config.toml
n_layer = 18
d_model = 160
n_experts = 64
experts_per_token = 4
d_expert = 96
d_shared_expert = 0
activation = "geglu"
moe_layers = [1, 2, 3, 4, 5, 6, 7, 8, 9, 10, 11, 12, 13, 14, 15, 16, 17]
router_score = "sigmoid"
normalize_top_k = false
routed_scale = 1.0
balance_loss = 0.000508
balance_bias = true
router_noise = 0.05
init_std_router = 0.0176
lr_router = 0.00088
vocab_size = 8192
norm = "rmsnorm"
norm_eps = 1e-06
tie_embeddings = false
optimizer = "soap_variant"
lr = 0.00448
beta1 = 0.95
beta2 = 0.95
batch_tokens = [65536, 131072, 196608]
seq_len = 256
train_tokens = 878700000
steps = 7033
dataset = "wikipedia_en"
Below are experts of layer 6 (counted from 0) of a mixture-of-experts language model. Rows are named router (the router's row for the expert) and show model dimensions 0-159. Each number is 128 + 32 x the weight over its row's rms, rounded and kept within 0 to 255. Numbers have three digits each.
After each expert's rows: "comes after" lists some tokens at least twice as common just before its tokens as in all text; "mostly gets" lists some tokens that are sent to it at least half of the time. This comes from a sample of Wikipedia text that the model never trained on. Tokens count by the router's weight.

# expert 10
router:157165197152091148129130085123140121138140111176097170147125057104074180151130143117148160114160157102140128141067101193042146134133137172116122104106171122146112111106180105165128140106128086092087131080128164095065173079131083156080136102165109159118115054136100179205156105119101172135091128155139106118125166140113133171159170144123154085121090124151166133089143147117152156149106134109078129069128148206141157089135151136137108102085118124137155130139197077109148160085153064
comes after: " K", "k", " H", "ak", " | K", "ik"
mostly gets: " K", "ū", " Japanese", "K", " Kong", " Sk"

# expert 44
router:129153194191131106136081120103157136151162149163128129124111087055161129130095171162153124144160174155152139107072138129128136164106161154153166085097180096214075148096164143106073126089126074105061147106145125070121118109154120168136153159149106078149138112120126131115091103118125171062102139125116092085106132069139105151098134095135107075132096146081140167099212124110097130200143098106123118070104112114099150116169111143149128135129103152072221147132127125132151118073188102
comes after: "\n\n", ".", "==", ").", " ==", "==="
mostly gets: "==", "===", " ==", "====", "\".", " ==="

# expert 22
router:117140179164105105077123108139168185085183154203109131117150120090126130194104174185122164126167100129149070097101097150096117157166171098126117143122109040120125119167212042158152138123124115119100159113139113119102160063165102173119187132119125117150122119117093145119134109132100142117170174161176100039116120099154173150131157142061084126106130152079136141133137162140118157114103161104082148127151092148061139098103123079093097101117087130067144116164159120139088136127131105
comes after: "0", "1", "3", "4", ", ", "6"
mostly gets: " | ", ") | ", ", ", "; ", " / ", "% | "

# expert 32
router:178147134148109043098075178052144134142161113183118086172119088114178121157093183141120150092127154077057113076081088215090191137144147163113120131086128119166097110145149059136141144124121171115109173143115133085104132129137133164082133118133084130134154108116070168146130147142170149143161133144112139109098158125129111152132112127120136102131023165081180152089150085135130100118084138137152159101127191158148112087149180110138116068093126085099137144112180138132106107100110106
comes after: " c", " p", " st", " r", " t", " C"
mostly gets: " ass", " field", " part", " ft ", " vol", " full"

# expert 54
router:129146130150075047111091147097121178067119116161119126172088137114101130136116148139220152117186116087168136117102049124079153152142082103138116122109143115142101091145132115108074152116136159099116073117128168094072150095232137140075174102143116092123155128140113163149073158093147128185129126141133151121118128069143167180122153126141125053104098160130177154136170107095130172157143147128102133127124184206149153160159167146150137147104065087110122127111140087092109125112190122
comes after: "\n", " | ", ".", "0", ") | ", "′"
mostly gets: "°N ", "′", "|  | Republican", "″N ", "- •", "- • Total: "

# expert 52
router:119164140141084086096131155113173132100177092101075178104155087114090100111110168163140132117150109137103121200103094144053164144137149124151136128092130102147144101114134083151153141149153077112095117119129099108145157165202109160110174104175105131074196098137125168103120080070122142147144186148121144094142172158163118106106161114109074117097121148065219172125125146228121130175093073143117110042111088123115162156079138143146094161126121120132145151123166114166119135145140081
comes after: " D", " d", " A", " a", "D", " E"
mostly gets: " Don", "″N ", " Robert", " James", " Joe", "hio"

# expert 41
router:188110193105109090078100085112171136133188157094070046103155112078145186169111162162143140148152135137143119127106075153146194163138127123140129159089134124132087085092132153153144143157152151136090171106085115165113095096165138117093205151127068145100134092121115149126093092139103152123082172126173110096125083144114101147086136182106058097112106154117156138106177107148137171172085127139102112100126152142128164159119110120185099131150133142087131140147170118106135210064172060
comes after: "\n\n", ".", ",", "\"", " known", "ated"
mostly gets: "=", " as", " after", " under", " by the", " by"

# expert 43
router:132118121156117128103099103103151148071107116166123086151099138073134198155132148159134137120166198130168149154083087131181126163153065114075125091120149073137124125141198137158104194130118106097085155100140136142155101093152155122087172117122115120166175101104084167182092075069117134139108093115143137088098109132049119196118146132129118124091116138115145098107171116091121110154127167173092057129142156150116118107137176116138112189079106135073211142087167131120135185162154070
comes after: ".", " | ", "–", " ", ":", " ("
mostly gets: "25", "18", "21", "30", "22", "20"

# expert 48
router:140147164135115123098121135098180102130180131117092061166175078131145114174095187109152172146144114064082092123077058195090177164157165086108118111109154101178111114137154082154155165146113214115104141151104092048100151129190118192122139143134099062095171110127105134124147115143117137120072123118121140126109151125176157137144149092085092110103121104113197110110132157159086134145137145083079141094130162139089130130169164132150097055100106128127165165148162101107153102078117109
comes after: " G", " B", " C", " St", " g", "1"
mostly gets: "ed,", "995", " Gre", "969", "946", "emeter"

# expert 11
router:182133152072096120136071104117161151159172138173141123156146111128158104157084183165185151112142119068078077108099073134112146162171082153129140075051079107143122123116173113137149105170153111114108149142118202120134160127100075121146123086157087145113135060137141154145165164124115174101144131137163168054117124098166134118124158152116109097110051158075179175120188138108132125148156145114121171110123142144098123168098151146086148093128056066154164117117164077159088112097138099
comes after: " |", ")", " t", " |  |", "==", " ="
mostly gets: "\n", " made", "|---|---|---|---", " built", " test", " ft"

# expert 19
router:137134203097137089153060171137169114088139119147141158154128147101093135141073193190138189089153155106112102144087114165138133136150091115163120062075084108134114143176169139142168143154139139133145118128093145133125138108150143128081108127167025149094120097154138154143177123107131186071083143102171118064072106055139114143111135146137123079097133131090148133124201144141085125148118157125123158091161180125094118156116140147097091079102099122137184115063155089185099158116161116
comes after: " |", ")", ".", " |  |", "\n", "=="
mostly gets: "\n", "\n\n", "| ", "- ", "|---|---|---|---", " *"

# expert 56
router:127119118091040122090105069148155115154138113122133119179124114114130131156137163165124155150179162125149144081110083138071142165135082157102158086100103096181058115111132125141116176144133145088057102101120154096138091100117117134097158150154127087182153116113096144128091094091119143154102139140149119046099126127098139160112122140138096119065120150124175133075120099145136118135128142124009134125117160180117150115121146147143093139049029109100199154043141133110119127122122083
comes after: " | ", ".", ",", "1", " ", "–"
mostly gets: "15", "13", "25", "17", "16", "18"

# expert 29
router:163131151115147097158118143113224158103132155150079122093105054110124047153125130157201150123143152137129140114081133185173096194188130129076156092140143080140142115145157113127168121136153169071104148105140145137100172119113100140108113126128133112164178036166053120159116126111129144134076107123088102067093120145135124179110184155125097139071081131093168146146175117159157152132122123156057095062142138137135156127167129168136151169107135105129137131097157067125134130106183104
comes after: " F", " f", "f", " Ch", "F", " ch"
mostly gets: " fact", " fin", "oreign", " Chevrolet", "riend", " Fin"

# expert 12
router:125179169134091100091095158104151144115142136092127140096174115131118114110126170133121170137165101091124139080090132177156189180154108106152156121036156097150090150178148085141136163118123153108118094137089098069156171183171096169135126092155116130101138135137120162158160109093138185107132168158118200059113170142135131113094139110077114102078111151065161144065127109206085153149088098141097092071115130162131164153081157082151103146044088109138118126105151081151122125142138106
comes after: " L", " D", " l", " d", "l", " st"
mostly gets: " Def", " White", " Black", " Green", " Gold", "id not"

# expert 37
router:129145131098104136119127133125171149134160069146048135099125101110089125159119220159125128134149125111111129135122112125040152200153144137106159091040120071121132070117159075143144117097192090101084195112124154099072120147131110170097190119211095105077136088093113165117110058114138174104168180139147123108157140127137116112147165148102093116127112158103213207088127192152122113163133154174126126093135118160107145126134135100112109137122134110125140147100148103134137147090117102
comes after: " E", " T", " A", " N", "E", " Y"
mostly gets: " Im", " im", "raq", " Af", " App", " Ash"

# expert 9
router:126123125083064055081112128134112174129148103158083124177166121110113169115128147119170140088130129136187112166100082116137126179161131085140102091062139106139121095141142128162077135102168138123073177150158139140156144123149146164084184107176102124145151135143130148167078064153131131159084154122136150142130158128100117153173174091133074064064057107041156158128120127147064171181115124132129100096109116146095084130150171111132138107138142096098189168118139062088079172119132104
comes after: "\n", "\n\n", " =", " It", "| Total", "),"
mostly gets: " are", " were", " was", " is a", " is", ", a"

# expert 49
router:150145133120134101111103141079150146052103117157091092167068118086147136202135150201156156119165131137111120134128102166125113135159119111091180127120116128119128116137165089119153078126156077075092132121143120137113123126086099184100192099113103093123153133074127153151105050094141178135153149112089108100109146111114097112172188160105106110083131101048194174114131168099073130180125114172104057089107104135130136101163123101135130168090110123072150139112163082184102212157139109
comes after: " S", " s", "S", " | S", " Se", " E"
mostly gets: " Sur", " Per", " Ser", " Som", " Sar", " Sil"

# expert 26
router:110120165104107097120090129083215162088136165161137142126143113095163134133062151142169157113140154075122153153072065197123147163145135088098100145114111113149075089153115111144100170098132092111089134078088157091089115086149118178114143147179083121063137127092096150148122140116090125102121118097146131085064133090146104106186144093075049103095110132101116164128118164154056121160089146184093073094140114160151090108096186101122161148116113122097166146131171097177095167111116117
comes after: "\n", "\n\n", " |", "| ", "4", "3"
mostly gets: " |", "| ", "|", ") |", " | S", " | C"

# expert 31
router:098146180105068136099097104149149153137180128134138119082138112099136157125099145161120169123178150114142087125071055109121136116164149101074042088154126073199122112105132082127114160112183153105079114070143156105144161106161121137084153095100105143113157104116079167151121142149164172100098145099145201103130161119147182120174180139132116134135106151159119113117167175184081116168124116103065064091128102139063100115186169116107144077097147098110189115111157143146140150120169089
comes after: "2", "1", "–", "0", "6", "3"
mostly gets: "019", "015", "018", "016", "024", "025"

# expert 18
router:153169168152081107100057160092120086155138115170128121121115110140165149195126212161142147099128172132092145081093099178130151143160100187094138088063153094195137091154195120133106170165131124106083162155119137126059113086116154152072153113150139092132133083147074159130143096100119188155118137106155116101110130123128131127178162130120142102041048145127107190134159081085120122134060100118076136101132120186137140147120134102164148111087128132117137153114181117153100169145128109
comes after: " p", " P", " m", " H", " h", " M"
mostly gets: "ig", " great", " mod", " st", " sl", " leg"

# expert 13
router:157148140116118096127053145069161131150129154123128114097091105081172193180087152139153183138181132109152111157086090141124169209135072120144110122095136136123067114119144163121085130101203132076124129094107128129120129078149115097138159118129101068163124129150104154148116144125107146138155131074118140118105144101101196120112159131113114107104104146125151193111113148156091167194118121123028120107099151151094137073139173171188170103124040147085150169090137126096109188129165128
comes after: "\n\n", "\n", " | \"", "===", " \"", "="
mostly gets: "- P", "- B", "- S", "- M", "- L", "- D"

# expert 39
router:124123125147114088080094105152166143089201158208097137177110133087117148189126193178114187120154144103153084113118092163095175115139152087149132164085130040133111082159207064159115151128136139105075139106112113059109103085146130181068179146141108098145111147104091186141063097150124126124133155156148127092102137093169188151152123127100092087114123182064118133092123101121145180163114141156096117131150117121108135119104170092117101096114088109093113144143155145152110137131172126
comes after: "0", "3", "4", "7", "5", "9"
mostly gets: " | ", ") | ", ": ", "; ", " |  | ", " / "

# expert 6
router:156157206184058145097145126138136116109161139144090169142115064112095138164132140136144202113134197123115113205066100168071151112134124162105125074090136144155102120105167062155167137121129113119076112115126167104115154086137093139087144083103094109108159149127125128198114171144099138125084161158163115119119128106132125178161152146093099112113138099127161125036184111139117119146128101107102159107126178165117135073113135139166187102095117098139167107132221097151145179127140072
comes after: " K", "ak", "k", "am", "ag", "at"
mostly gets: " Sw", " sw", " Philippines", "ansas", " Croat", " Dou"

# expert 35
router:145120174101066110120092140139182145118117100168149133203097123083178097179111190156158156148158159117102115096106086131100155195102132143177123159017114100156112072109153135174142134114147124113077089140123152081087112133172150174111187141188102104091114131156076142139078094115132188124141161120130118133163139101097165143129147169112107148103105103104169191111116169057116174148098119140074126127150128132083141109134127116167151106087126099098146148112139052096098178117173124
comes after: " N", " n", "\n\n", " M", "N", "M"
mostly gets: "S", "T", " Mat", " miss", " (S", "On"